{"n_layer": 11, "d_model": 128, "n_experts": 96, "experts_per_token": 3, "d_expert": 48, "d_shared_expert": 0, "activation": "swiglu", "moe_layers": [1, 2, 3, 4, 5, 6, 7, 8, 9, 10], "router_score": "sigmoid", "normalize_top_k": true, "routed_scale": 1.73, "balance_loss": 0.00552, "balance_bias": false, "init_std_router": 0.011, "lr_router": 0.00133, "n_head": 4, "n_kv_head": 1, "head_dim": 32, "vocab_size": 8192, "norm": "rmsnorm", "norm_place": "pre", "norm_eps": 1e-05, "positions": "rope", "rope_base": 10000.0, "rope_fraction": 1.0, "qk_norm": false, "attn_scale": 0.177, "tie_embeddings": true, "parallel_block": false, "init": "normal", "init_std_qkv": 0.0789, "init_std_o": 0.0, "init_std_up": 0.0789, "init_std_down": 0.0, "optimizer": "muon_variant", "lr": 0.0104, "lr_mult_qkv": 0.4, "lr_mult_o": 1.5, "lr_mult_down": 0.7, "beta1": 0.95, "lr_head": 0.013, "grad_clip": 2.0, "warmup_steps": 200, "schedule": "wsd", "decay_fraction": 0.557, "decay_shape": "linear", "final_lr_fraction": 0.1, "batch_tokens": 65536, "seq_len": 256, "doc_mask": false, "train_tokens": 670800000, "steps": 10236, "dataset": "wikipedia_en"}
Below are experts of layer 2 (counted from 0) of a mixture-of-experts language model. Rows are named router (the router's row for the expert), gate (a neuron's input weights, with its number), up (a neuron's input weights, with its number) and show model dimensions 0-127. Each number is 128 + 24 x the weight over its row's rms, rounded and kept within 0 to 255.
After each expert's rows: "comes after" lists some tokens at least twice as common just before its tokens as in all text. This comes from a sample of Wikipedia text that the model never trained on. Tokens count by the router's weight.

# expert 82
router [149 123 156 142 147 153 157 133  90 113 104 117 140 133 147 122 132 168  95 104 152 139 127 115 109 122 123 104 102 127 106 152  99 144 145 162 163 135 138 121  72 142 124  76 128 127 111 140 128 131 107 150 153 129 132 151 162 118 110 128 128 112 112 155  62  99 130 137 119 109 147 134 174 104 133 126 133 125 104 147 126 122 165  97 148 186 131 131 128 118 165 142 122 133 106 162 117  86 137 127 111 100 182 114 133 130 177 185 100 174 145 116 139 138 120  53 124 104 133 149 145 154 129 133  99 156 142 159]
gate0 [ 92 138 139 121 120 152  93  85 152 116 121 156 112 142 124 143 116 113 129 170 140 129 129 110 141 127 125 147 112 138  88 167 113 121 108  79 102 133 148 110  72 121 112 108 136 127 115 114 118  64 125 108 179  81 102 204  86 118 122 120 101 159 124 124  74 149 147 116  95 134 116 136 121 141 135 117 142 146 137 140 123 167 195 121 116 143 116  94 100 119 114 130 160 116  77  94 129 105 150 110 156 111 108 133 112 159 128 110  98 127 137 145 159 140 153 115 111 132 142  93 153 129 149 120 148 127 118 147]
up0 [108  94 162 116 134 148  97 130 164 113 125 135 113 119 139 138 131 135 145 199 116 127 133  99 118 102 181 140 107 130 123 164 119 120 116 146 133 119 140 127  95  98 138  80 146  99  80 126 105  83 141 125 143  94 105 181 127 152 127 107  87 157 151 154  59 168 134 134  67 143 143 145 157 121 119 161 125 144 121 121 112 168 161 119  98 157 135 119 104 142 118 139 148 110 123 100 138 103 175 111 131 107 123 138 105 107 148 100  95 127 136 121 137 143 117 138  99 156 149 103 153 135 149  96 144 138 117 159]
comes after: ", ", " | ", "\n", " in ", " (", " "

# expert 7
router [100 129 166 125 138 125 131 102  99 120 138 126 132 168  85 141 166 140 128  94 142 120  86 123  95 135 139  96 113 117 139 147  77 149 125 153 164 132 188 115 145 124 116 118 120 183 144 117 130 113 106 114 119 116 121 159 104  70 130 106 150 107 136 169 124  83 136 133 144 127 115 164 146 108 146 117 126 144 147 161 109 119 150 119 156 183 114 105 126 119 144  99 139  86 140 136 138  58 108 131  90 140 162 105  92  85 139 155 115 155 145 145 147 111 129 107 138  88 108 144 105 129 116 141 115 141 157  94]
gate0 [130  80 177 137 116 138 135  70 116 111 148 122 136  87 128 130 131 122  97 131 131 130 100 162 110 140 123 131 166 150 219 158 106  95 136 100 174 128 111 122 131 129 112 108 137 118 113 122 122  95 142 114 133 139 117 123 113 151 182 137 111  75 141 144 114 134 149 114 115 115 100  52 171 122  96 141 143 143 142 100 143 112  65 132 103 157 136 134 128 123 125 138 155 103 111 100 112 105 150 121 130 140 137 122  83 114 159 176 150 117 131 133 122 160 119 126 140 139 107  97 124 121 136 111 142 155 138 122]
up0 [128 168 114  73 116 129 138  98 140 120 119 129 123 175 129 136 152 145 134 143 172 120 157 119 146 129 154  98  98 112 107 132 130 109 118 140 107  95 149 178 123 141 141 131 146 155 138 144 104 120 113  76 120  86 108 107 122 114 111 133 101 153  92  88 123  70  84 135 135 148 139 174 152 137 122 115 146 118 125 166 111 107 172 106 161  99 102 177 152 121 128  60 111 140 126 143 142 108 126 125 128 119  95 161  92 142 128  92  87 117 138 144 159 144 139 112 115 130 135 165 120 139 165 139 161  96 127 142]
comes after: " |", "\n", ")", " |  |", "==", "% |"

# expert 57
router [145 113 152 123 148 154 121 132 132 137  74 137 143 153 124 143 161 123  66 138 128 136 122 152 123 116 100 103  97 141 159 150 105 125 139 153 134 128 121 127 108 170 114 127 115 117 141 108  99 154 102 158 162 114 132 201 181 105 119 119 120 140 115 132  66  90 137 147 113  79 153 157 120 136 118  93 145 115 123 129 124  95 143 100 167 204 128 122 179 115 155 135 131 114 100 162 129 110 121 131 113 105 124 122 123 135 137 148 110 131 165 112 122 119 121 112 191 110 121 154 144 147  98 133 137 156 154 137]
gate0 [115 167 151 123 120 127 131 126 115 138 141 122 105 146 123 153 125 124 114 168 121 168 158 138 120 108 177 135 152 146 148 140 120 152 153 149 181 155 152 107 132 129 121 145 146 114 119 129 158 108 148 119 135 119 137 129 157 144 130 113 124 155 103 190 111 124 101 127 105 130 103 137 141 122 126 161 108 174  99 142  96 225 171 111  77 144 135 126 130 106 166 150 134 110 133 114 124 106 152 129 132  70 131  98 121  88 133 127 150 110 102  79 117 146 126 162 153 161 130  87 120 131 144 147 161 125  85 132]
up0 [128 139 160 133 128 113 185  86 127 151  74 116 107 169 143 144 104 133  96 184 125 127 135 143 122 112 146 124 144 201 151 126 110 122 108 146 139 158 147 114  76 119 128 140 123 138  98 123 142 135 156 144 105 145  60 130 141 148 107 116 125 135 119 105  78 133 105 120 119 122 129 121 157 130 105 180 136 167 113  98 112 177 168 116 139 169 123 122 132 141 180 144 122 125 156 101 116 139 142 135  74 105 144 147 116 126 141 116 130 127 107 122 168 138 137 117 121 121 120  89 110 137 143  89 121 164 122 146]
comes after: " | ", "| ", "–", ", ", " ", "- "

# expert 51
router [135 138 149  96 129 150 132 145 105 109 136 103 127 112 153 103 116 134 109 152 167 164 134 130 154  90 133 114 137 130 156 152  97 117 110 161 157 144 149 127 128 126 116 147 112 127 100 175 103  99  77 118 144  92 101 154 153  91 146 113 153 145 152 146 132 135 138 148 116 113 107 142 161 146 141 123 155 131 150 134 115 154 100  86 141 140  83 116 160 114 146  56 128 119  79 146 166  88  97 157 159  95 129 107 125 138 133 154 110 120 148 101 142 145 130 129 145  92 102 166 155  94  63 116 100 109 120 148]
gate0 [143  99 103  99 129 129 171 136  83 146 126 135 148 117  75 113  97 159 137 148 135 160 129 109 146 148 155 110 127 114 110 139 163 110 138 166 133  96 145 119  83 170 156  88 119 104 127 121 126 114 131  93 154 119 127 109 149 110 143 102 181  90 124 132 120 127 140 129  97 104 128 133 104 110  86 138 176 130 149 174 108 143 118 122 130 145 147 129 137 146 164 113 119 146 159 111 131 123 104 133 207 123 143 141  83  98 172 170 134 116 121  95 148 128  97 134 103 123 132 127 154 121 105 100  98 130 122 174]
up0 [132 128 178 136 120  90 109  99 108 122  94 145 117 131 126 152 145 120 111 112  85 108 123  83 122 113 120 129 134 101 140  83 116 138 176  84  95 138 149 115 175 161 135 129 156 147 148 126 102  86 103 121 124 123 111 126 116 107 133 118 110 135 125 182 141  78 113 135 169 150 143 133 161 161 137 100 104 124 142  51 148  81 150 132 139 124 120 132 128 118 128 141 126 113 119 113 146 134 153 105 137 103 129 164 142 165 151 129 120 148 136 135 137 120 138 117 126 167 161 105 126 216 150 145 141 139 116  97]
comes after: ".", "\n\n", ").", "\n", "s.", "\"."

# expert 63
router [152 104 156 143 153 152 154 114 140  69 121 133 138 138 140 117 160 153 134 144 135 154 143 116 102  92  95 108 139 114  73 145 121 112 116 127 149 138 126 153 102 119 154 142 124 125 168 133 112 142 123 153 129 111 101 191 131  93 130 146 153  93 144 158 129  92 154 142 145 105 133 120 142 146 132 103 135 105 191 110 109 155  86 109 143 152 128 139 105 119 152 132 114 133 112 126 159  44  96 176 107 114 148 112 102 143 137 137 180 149 171 110 124 115 131 109 154 121 117  97 159  96 119 140 122 118 119  99]
gate0 [143 129 151 134 141 144 124 150 105 117 107 131 122  95 158 104 136 132 143 153 135 105 147 122 123 173 120 114 104 109 122 153 154 143 112 148 115 111 114 150 137 162 155 146 123 120 130 104 141 169 131 122 108  55 128 164 141 130 136 124 153  89 137  98 155  98 126 155 155  68 149 120  89 112 177  87 175 111 143 144 149 136  90  93 128 160 124 104  98  95 155 128 130 151 119 116 136  97  95 197 142 142 123 129 124  83 140 125 173 113 143 117 123  97 118 127 154  86 130 118 173 124  85 112 132 128 107 131]
up0 [ 99 130 159 154 108 129 148 159 124 160 130 108 120 116 191 100 123 167 147 135 172 132 156 152 113 165 129 128  81 101 126 136 105 150 118 162 119 113 126 157 163 142 168 143 128 110 144 137 113 168 149 112 128  71 135 152 124 121 145 119 136  89 158 107 172 119  97 146 133 101 133 131 101 100 162 142  96  62 149 117 128 111 120 125 113 137 142 139 136  70 135 134 175 165 113 126 105 117 123 170 129 125  74 144 111  94 140 151 149 135 120 146 149 134 155 144 111 102 127 121 133 111  75 130 131 148 145 122]
comes after: "\n", "\n\n", ")", "-", "|", "- Occup"

# expert 73
router [188 157 172 185 162 150 146 109 128 109 104 125 124 117 144 114 134 141 136  98 116 153 116  82 118 107  87 122 114 144 141 131  95 113 133 138 146  98 171 114 116 131 117 127 116 134 148 165 130  81 106 120 184 130 122 141 146 118 115 124 141  82  87 153 121 123 143 164 138 108 158 133 152 148 147 129 150  91 129 128 120 124 108 122 161 172  84 132 142  96 168  79 143 140 147 107 121  70  88 149 120 105 103 133 105 136 140 152 106 128 129 114 122 127 126  71 146 140 159 148 135 135 109 142 143 112 170 130]
gate0 [149 159  64 132 143 159 141 129 138 147 142 134  86 114 182 137 133 153 138 132 127 127 115  97 165 123  99 142 109 129 125 125 113 124 110 116 143 141 139  69 109 117 104 121 145 145  89 133 129 115  97  81 131 165 163  93 197 129 114 108 135 131 133 137  98 118 102 141 163 106 112 177 128 142 157  99  91 140 131 132 137 178 111 103 135 161 133 135 141  75 100 149 102 127 128 131 154  48 112 133 130 123 129 115 156 148 136 150  93 117 116 134 129 105 113 171 125 119 117 119 127 151 142 150 151 160 123 134]
up0 [143 156  91 133 123 137 130 148 137 160 142 123 110 112 180 164 123 123 128 137 132 139 102 105 182 105  97 120 102 119 115 128 121 121 108 108 132 148 135 116 135 124 113 140 137 140  92 118 118 121 106 105 118 130 179  95 159 120 117 119 138 140 145 142 118 102 103 136 148 122  55 179 120 112 154 129 111 168 100 111 140 161  87  94 141 176 113 134 154  92 106 134  97 118 143 147 133  61 121 122 116 124 108 130 162 169 123 127  58 122 133 134 135 116 122 177 117 110 114 131 113 187 140 141 169 138 133 158]
comes after: "\n", "\n\n", "| Party", "\"", " | MF", " | DF"

# expert 14
router [166 108 158 125 171 138 119  95 120  97 108 103 182 134 142 137 142 144  70 105 123 123 112 133 140 116 126  86 127 151 109 127 114 136 139 140 149 117 161 139 103 149 136 132 112 126 154 148 119 140  87 140 162 118 147 150 154  97 129 137 150 106  95 135  79 119 134 143 109  94 165 153 140 134 122  86 142 109 110 159 116  97 124  98 179 179  75  96 128  81 158 117 136 102 112 117 137  93 107 122 129 101 120 129 106 135 100 149 124 154 138  88 120 139 115  83 145 122 145 135 162  98  77 149  91 114 149 126]
gate0 [129  82 162 133 137 146 123 139 162 115 127 111 105 134  83 178 150 173 110  84 143 132 131 111 120 140 136 104 135 140 152 131 105 136 150 135 131 130 196 137 131 133 136  57  93 159 139 153 113 124 133 153 150  87 100 119 125 129 112 128 161  61 136 133  90  86 125 128 105  97 174 121 163 118 151 127 186 126 126 130 132 114 114 151 104 146 104 142 141 156 149 124 131 124  98 110 155 104 160 154 155 110 105 116 108 100 135 124 142 159 137 135 141 124 162  99 156 119  95  97 123 106 114 144 109 114 103 108]
up0 [137  99 153 134 136 125 109  77 125 112 173 111 143 115 144 161 145 130 107 161 111 129 115 108 181 111 143 106 139 155 114 116 145 101 119 125 105  88 124 138 113 101 105 130  82  96 123 113  67 132 127 127 103  88  98 129 130 137 159 106 148 129 140  76 112 137 144 110 115 139 135 110 179  90 129  84 114  96 105 118  59 149  97 166 101 145 111 145 128 113 122  88 108 101 146 168 117 142 125  87 118 125 114 108 136 134 157 125 110 137 118 119 142  97 120 105 139 119  97 152  84 116 172 168 135 141 124 135]
comes after: "1", "2", "–", "7", "0", "5"

# expert 66
router [135 128 152  98 160 128  94 129 126 125 106 109 122 146 120 108 138 138 139 121 143 171 126 116 112  95 159 114 123 149 131 122 138 101 165  97 156 106 176 127 125 122 145 121 111 135 146 169 135  78 113 140 201 116 133 137 126 100 131 138 150 129 100 149 136 118 138 132 128  43 125 167 160 137 151 105 142 114 125 145 109  93 116 122 158 154 110 113 114 102 148  75 158 133  89 132 136  91  96 139 128  80 171 125 127 138 126 153 130 158 161  85 135 125 130  65 131 119 128 144 159  96 103 125  98 107 127 144]
gate0 [107 116 158 141 139 118 130 120 133 141 102 126 122 145 128 172 158 132 133 129 118 111 121 156 110 140 116 121 113  68 126 122 118  87 143 131 102 112 144 116  87 134 101 107  99 188 204 145 190 119  90 122 148 132 147 132  94  86 111 103 151 147 152 122 153 124 144 132  81 136 113 136 134 141 125 122 132 115 140  90 126 115 132  99 147 105 116 124 138 117 113 144 149 159 141 116 107 123 100 174 118 138 129 123 115 126  87 161  74 157 194 123 111 103 112 104 133 111 129 124 180  92 113  95 137 115 137  96]
up0 [139 151 105  89 140 126 113 157 101 150 138  96 137 133 150 125  91 112 145 114 141  75 131 135 119 147 117 118 100 141 136 132  89 109 126 134 147 107 121 146  99 123 111 118 135 170 154 145 152 167 115 118 149 161 120 148  92  97 120 135 138 125 166 127 158 150 117 131 133 152 101 135 143 137  89 115 127 142 142  76 124  90  92 128 152 112 132 136 130 154 112 114 132 141 125 129 117 133  79 131  99 169 155 119 123 117  79 197  54 147 143 123 136  97 109 122  97  66 131 121 111  69  92 103 137 131 141 111]
comes after: "\n", "\n\n", ".", " | \"", ").", ";"

# expert 21
router [ 98 161 137 121 171 132 102 113 137 100 137 112 140 150 141 143 164 171  48 120  89 140  91 137 170 122 123 120 133 126 114 132 136 168 113 116 139 102 126 110 130 159 167 148 133 117 183 151  99 123 109 158 137 127 124 152 149 115 145 162 112 113 107 149 115 101 141 121 126 138 105 138 104 107 108 112 118 112 143 167 137 143 110 133 164 162  75 126 144  94 149 123 132  78  97  99 138 117 117 113 107 127 130 144 131 118 145 200 123 126 172  96 123 117  96 155 128 145 149 138 152  95  88 159 129 152 129 148]
gate0 [171  80 143  82 133 130 124 138  70 103 125 113 118  89 163  76 127 133 129 139 115 129 126 129  98 100  77 107 158 116 165 149 123 139 109 127 133 171 153 175 130 179 106  72 113 148 163 132 125 127 104 131 118 118  90 110  99 139  96 130 115 120 123 141 108  89 136 124 143 125 130 109 101 130 121 116 146 146 179 108 138 124 109 166 142 100 147 156 135 147 137 105 117 110 153 161 142 150  98  91 147 104 150 128 121 109 115 132 185 123 130 127 178 154 107 146 122 120 137 166 106 144 152 136 133 112 163 120]
up0 [139 119 138 193 120 103  96 144 125 148 104 128 125 173  57 113 168 125 183 135 126  94 138 149 127 152 106 108 158 151  93 123 110 104 141 116  98 125 133 127  72 127 130 122 154 122  68 145 140 184 126 135 119 100 142  98 114 142 119  91 142 111  80 106 127 139 128 128 119 136 126 127 145 148 140 145 140 107 117 159 134 100 104 106 143 116 137 123 143 125 122 124 101 142 132 138 142  96 108 138 145 114  87 106 155 135 142 146 127 158 125 101 144  84 106 126 158 142 171 180 120 161 109  97  79 138 147 103]
comes after: "1", "2", "8", ",", "7", "6"

# expert 60
router [133 143 154 159 134 131 102 119 124 149  95 102 123 160 132 139 114 155  86 120 152 134  94 126 137 135 111 110 126 136 128 132 157 126 123 139 135 153 162 112 120 111  93 125 125 179 141 135 102 167 112 165 132 101 122 147 126 114 133 126 121 146  74 163 111  96 131 160 115 107 130 105 112 195  79 108 128 124 152 169 139 146 101 116 168 163  73  91 170 117 136 110 115 110  79 130 151 128 155 123 124  89 114 120 104 121 133 186 147 142 175 133 121 133 106 101 140 133 166 107 162 125  89 125 131 147 143 168]
gate0 [151 109  99 133 121 131 153 110 122 112 133 141 134 151 105 131 105 108 142  92 127 112 106 163 166 128 137 131 151 158  81 140 120 127 136 105 122 107 140 109 113 138 101 118 133 133 127 101 181 135 139  81 186 133 146 113 117 125 105 150 119 122 169 135 126 193 100 146 109 116 112 112 151 131 129 144 108 102  96 129 135 139 153 136 103 105 107 131 119 142 126 110 139 142 113 132 109 128 136 135 169  88 128 125 114 138 134  55 148 134 147 137  90 142 106  40 125  72 135  80 137 141 142  76 155 105  98 144]
up0 [121 182 140 137 141 129 140  73  97 126 109 155 108 124 159 137 140 119 103 162 122 173 103  89  76 189 137 128  94 134 124 121 120 137  97 101 114 172 102 135 169 134 138 161 119 124 111 150  99 128 119 137 128 140 143 144 145 104 175 134 151 116 148 144 132  56 134 125 142 139 123 110 141 164 110  84 167 107 119 114 117 129 119 138 115 112 144 110 146 117 118 112  90 137 152 165 116 150 140 150  92 153 131 136 133 132 150 118 128 126  65 135 157 182 122  87 110 137 125 158 129  99 120 150  97 123 129 104]
comes after: "3", "6", "1", "4", "5", "2"

# expert 40
router [155  97 152 104 145 140 145 101  66  86  78  95 128 147 145  99 132 149 125 123 134 185 110 127 108 121 131  95 120 128 147 134  93 111 179 131 109 145 170 119 133 151 131 116 111 132 168 161 119 114 107 123 136 111 154 152 156  92 143 121 161  93 130 177 113 101 133 144 130 105 141 114 138 161 120 102 166  84 132 118  86 140  99 130 142 126 105 109 137 122 154  88 135 136 119 110 120  84 127 135 129 117 117 133  99 126 121 149 138 144 124  39 133 138 127  88 120 136 140 154 147 123 104 119  88  96 137 136]
gate0 [114 192 136 141 146 189 132 147 100 113 126 122 112 163 155 128 150 128 130 105  75 134  92 119 154 164 124 107 128  71 130 139 138 145 110 120 107 121 101 128  97 123 113 133  97 149 155 101 128 132 102 107 130 107  74 130  93 147 145 137 154 105 109  98 168 170 197 119 147 166 112 141 123 134 153  90 115 111 105 146 113 150 107 150 148 112 123 149 145 122 129 140  82 119 151 115 107 139  97 122 144 130 160 146 162 113 171 122 106 148 142 120 109 110 112 109 110 133 155 150 111 140 169 143 134 125 159  86]
up0 [118 157 138 115 130 168 162 143 109 123 128 106 132 161 139 139 133 126 116  93 103 153 138 108  96 109  83  90 127 140 145 137 101 121 111 114  93 182 105 133 128 140 114 121 120 138  95 127 125 152 120  82 150 133 125 159 131 149 184 145 166 139 145 124 137 133 206 144 138 127 139 118 102 129 147  97 160  92 114 108 130 142 110 154 105 128 116 170 122 101 128 111 109 121 124 114 120 137  79 126 156 117 157 116 146  26 167 145 153 101 137 130 130  99 119 130 128 125 125 150 141  85 115 128 100 116 140  95]
comes after: " |", "-", "|", ":", " of", ","

# expert 37
router [148 108 132 135 144 131 105 124 103 101 112 128 161 116 122 125 147 176  74 127 134 125 143 156 119 117 127 105 126 120 137 155  98 115 134 122 151 147 119 112 104 176 121 133 108 130 130 132  99 142  91 157 171 103 140 196 150 116 132 117 156 121 128 132  87 108 148 133 117  77 153 142 117 126 140 114 134 137 126 147 129 108 115 119 174 212 106 118 194 103 139 128 152  89  78 148 137 106 129 120 115  92 128 113 129 115 105 121 117 139 164  86 102 119 119 110 192 126 124 138 154 137  97 152 154 142 150 142]
gate0 [153 117 103 142 114 124 146 115 168 108 118 138 122 152  95  72  98 143 117 111 170 148 133 149 131 118  99 126 150  84 188 139 137 105 148 101 150  95 117 107 134 149 100 118 149 169 134 190 128 108 119 120 118 114 133 117 105 121 110 131 118 116 117 134 157 121 119 100 132 164 162  85  95 110 133 114 124  95 136 132 153 124 123 121 130 126  76 103 144 142 130 120 149  83 189  92 107 156 143 125 131 109 157 115  99 107 146  94 104 124  96  89 129 125 151 119 132 134 110 148  95 133 134 203 151 122 119  94]
up0 [131 158 112 135 113  92 144 128 117 114  90 125 143 117  95 164 105 155 107 122  91 151 155 114 148  90 141 121 135 106 135  92 135 158 108 149 100 151 129 112 127 110 139 138 101 145 141 103 132 131 140 166 118  97 127 172  84 116 132 120 130 132 116 126 112  99  73 150 115 109 121 146 150 145 124 132 142 143 148 132 110 137 127 151 180 123 135 114 131 179 133 137 108 166 105 114 141 142 117 133 125 150 110  92 144 131 149 143 124  62 184 186 171 145 167 193 111 112 131 109 108 104 104 140 143 185 139 114]
comes after: " | ", ".", " ", "–", "| ", "; "

# expert 20
router [146 105 152 140 143 132 149 104  80  86  92  86 130 149 114 114 129 135 107 137 139 167  99  88 119 123 112 105 131 136 131 145  97 135 188 132 135 140 160 124 111 182 165 121  86 127 142 160 127 125 112 132 120 104 159 127 181  79 157 121 161  98 132 172 115 108 113 139  96  96 143 132 150 158  96 136 149  82 160 130 104 145 136 132 134 134 114 106 134 110 137  77 112 132 127 119 140  86 119 114 148 103 111 132  99 132 116 152 134 155 122  72 137 143 124 104 132 134 154 171 149 103 111 144  80 108 136 146]
gate0 [107 169 133 158 130 105 120 105 207 113 139 126 115  93 107 182 107 120 147 145 133 191  87 132  98  94 146 139 159 130 135 135 131 134 144 143 169  81 132 119 118 122 135 151 102 135 154 142 136 140 122 123  71 125 131 123 128 133 128 115 117 132 131 138 138  69 122  98 125 114 116 112 183 168 106 133 182 143 150 112 126 105 113 113 134 140  96 107 135 130 113 124 104 153 108 153 122 103 104 121 156 136 119  95 138  97 186 167 143 143 117 124 119 149 134 117 130 130 118 101 140 164  79 105 152 138 162 138]
up0 [123 103 126 113 123 134 145 163  92 157 128 136 130 195 115 111 170 103 148 113 153  71 149 128 148 125 154 110 110 105 103 115 138 102 132  63 103 151 109  81  94 123 127 123 107 133 107 103 111 145 122 145 164 180 107 102 164 111 106 122 105 119 121 133 135 157 107 156 139 128 151 177  88  87 104 152 119 104 166 108 179 126 136 135 137 132 118 122 129 118 130 120 147 121 118 109 151 134 157 124 121 127 134 124 132 159  98  95 109 133 134 131 140 131 109 143 124 142 125 150 179  69 158 173  95 129 103 118]
comes after: " |", "-", ",", " of", ":", "|"

# expert 79
router [134 129 166 145 137 115 106 153 123 132 141 127 176 125 155 145 150 137 120 160 160 153 106 151 130 112 150 112 104 125 135 122 141 112 146 145 129 169 129 119 127 128 120 124 121 183 133 156 125 126 125 118 109 132 148 147 153 101 155 161 136 131 102 146 122 125 168 130 121  82 180 101 105 125  73 132 119 161 109 132 125 124 103 127 119 144 108  98 170 129 194 103 165  83  97 126 127 117  87 158 133 137 155 108  95 149 174 121 121 153 174 119 137 134 140  40 139 140 130 127 149 139 101 150 174 132 124 111]
gate0 [148 116 114 163 123 159  73 141 120 135 143 132 136 122  92  79 177 147 155 124 129 104 108 146 126 129 141 117 129 145 116 121  92 123 115 173 101 126 164 126 134 135 108 119 152 124 121 140  97 118 132 104 143 158 118 134 164 149 116 142 142  94 125 158 126 106  99 156 109  72 214 134 139 139  82 113  53 117 148 146 112 162 101  99 129 198 135 126 124 148 132 156 108 165 123 141 136  99 130 164 101 131 141 128 109 135 123 157 104 142 135 132 127 128  96 143 122 121 113 128 156  86 120 151 115 118 134 116]
up0 [115 112 185 149 142 120 175 125 154 120 108 130 146 107 153 162  75 109 137 117 122 138 110 119 129 120 113 113 120 130  96 131 131 123 142 101 161 158 101 131  96 146 128 123 123 101 126  94 186 129 123 128 119 104 110 138 128 104 128  97  80 172 105 137 105 112 164 123  52 157 105 111 157 123 139 152 146 137  91 141 123  90 150 154 127 107 117 108  93 163 149 142 130 101 119 101 109 144 124  87 173 126 125 134 137 128 144 111 151 113  93 128 151 135 132  69 140 140 125  84 132 191 121 105 136 108 120 137]
comes after: "\n", "3", "6", "4", "0", "5"

# expert 39
router [152 113 151 128 173 151  88 103  81  82  83  99 149 133 158 133 110 122 117 123 139 123 106 132 118  68 132 109 137 130 139 139 106 121 138 117 129 115 158 132 140 150 118 112 131 101 129 165 131 122  82 129 162 108 161 191 154 137 104 145 150  82  56 117 127  98 157 123  88 135 147 156 116 158  97 117 161 120 115 130 127 121 130 116 174 158 109 100 138 130 185  91 171 108 122 157 119 133 107 128 122 121 159 122 102 118 114 133 115 148 136 138 150 120 128  95 121 112 138 141 115 129  76 162 128 124 147 125]
gate0 [144  94 141 125 142 141 124  97 166 132 111  95 171 156 146 115 150 111  98 152 114 125 139 144 117 132 106 110 100 160  95 129 108 172 119 118 151  91 134 143 120 157 167 128 116 118 119 108 109 109 141  91 135 138 120 132 133 155 109 171 145  92 133 113 131 175  71 119 166  97 152 133 147 163 130 120 135 163 128 139 161 115  85 113 132 128  83 129 124  96 134 166  72  96 127 184 124 133  98 131 172 129 104 130  78 110 124 116 110 125 105 146  97 114 104 168 132 109 134  99 118  90 137 109 119 105  95 153]
up0 [152  92 121  91 141 168 137 177 131 121  85 128 132  97 147 103 115 159 134 117 129 116 137 127  90 113 123 103 131 115 128 144  79 125 116 140  80  95 142 113 123 130 140 127 106 120 167 133  95 122 131  86 121 141 112 136 136 123 133 124 164  80  99 105 130 110 105 110 163 135 156 193 110 119 114 112 154 142 135 157 170 129 114 123 156  92 184 133 121 140 122 113 128 145 149 132 151 128 129  95 115 106 135 138  50  93 111 126 128 142  81 133 131  91 111 122 114 148 145 148 142 105  91  97 110  93  81 132]
comes after: "\n\n", "\n", " | \"", "S", "/", "C"

# expert 43
router [121 122 138 147 135 128 153 116 117 121 116 147 123 135 112 133 118 124 109 114 140 128 129 113 137 110 125 118 157 120 108 199 129 133 124 162 139 134 185 103 130 134 139  92  99 183 164 105 137 102  83 131 127 106 143 173 135 108 147 110 135 110 133 156 135 116 150 142 152 108 116 126 140 115 100 116 142 137 160 151 101 110 161 149 158 173  94  87 147 122 144  56 157  80  80 145 130  64 101 111 123 129 149 132  80 109 139 151 109 135 168 136 125  88 138 126 138 128 124 150 107 151  76 122 101 145 146 119]
gate0 [127 146  98 104 106 140  99 101 140 149 107 133 114 107 105 157 123 123 104 115 139 109 201 100 144 179 105 119 106 126 103 107 127 187 102 117 190  97 137 134 131 120 151 163 135 112 118 103 153 162 131 123 140 124 110 131 146 135 136 141 141 102 147 116 155 128 102 128 134 116 117 161 107 130 121  97 159 136 114 160 134 144 128 144 138 112 150 188 116 148 133 168 102 169 143 159  85 164 136  99 142 130  90 138 146 149 121  60 108 129  79 122 156 129 148 119 116 112 130  97 117 125 160 145 118  93 158 110]
up0 [127 116 179 173 148 137 166 162 114 102  93 130 140 153 138 114 148 128 140 141 157 137  85 135 117  83 160 138 166 136 101 149 126  50 148 136 100 131 123 138 132 134 102  75 129 160 163 152 104  88 127 145 115 146 174 143  98 130 105 118 112 145 124 119 111 101 153 127 118 129 144 108 146 124 147 136  89 149 145 118 108 108 152 106 123 152  93  71 132 108 130 116 123 109 146 102 168  90 139 184 124 147 159 128 123 109 119 150 150 112 171 142 115 121 127 126 140 146 142 164 149 140 110 112 120 161 107 163]
comes after: " |", ".", ")", " |  |", "==", " ="

# expert 54
router [148 118 148 111 174 129 106 130 152  72 114  95 151 138 164 131 160 135  50 140  94 145 103 135 121 142 115 116 110 102 113 137 113 150 120 115 174 138 145 114 115 173 175 135 106 116 181 133 113 111  74 155 134 131 140 127 163  74 137 128 107 110 100 145 111 116 157 133 100 101 102 107 124 120 102 107 142 105 158 150 137 130 133 139 153 166 106 107 127 121 137 114 142 112  80  95 123 140 104 115 141 115 147 128 123 139 157 176 100 149 142 131 105  87 106 150 121 103 126 111 143  93 129 180 117 110 125 111]
gate0 [159  91 158 139 159 164 149 162 149  95 123 119 103 120 116  95 170  57 121 140 111 118 142 125 105 108 123 116 133 117 113 149  95 116 112 154 118 160 153 131 110 148 143 104 154 148 111 123 167 126 148 125 116 133 163 133 147 118 123  96 123 113 106 171 160 107 140 137 119 116 160 101 105 125 133  84  68  97 174 146 143 111  81 114 123 158 168 118 135 108 133 152 131  84 100 106 132 113 102 121 140 144 169 113 125 115 128 102 145  82 130 115 112 106 101 151 127  79 137 104 129  96 119 155 114 171 147 136]
up0 [165 104 122 118 152 132 112 130 128  63  96 128 110 112 108  78 137 130 124 109 128 115 148 149 113 127  91 132 142  97 134 124 147 142 131 157 148 112 167 139  72 108 125 124 127 134 140 188 135 118 129 155 141 142 164 127 139  81 131  99 160 114 123 153 133  94 130 113 128 121 167  99 119 131 131 100 130  38 126 138 108  93 114 142 178 159 160 120 132 131 115 117 147 109  91 126 112 128  82 140 133 164 155 118 147 116 140  95 145 121 120 116 130 148 152 152  95  63 127 112 101 103 154  98 122 125 146 139]
comes after: "1", "2", " in", ",", " of", " |"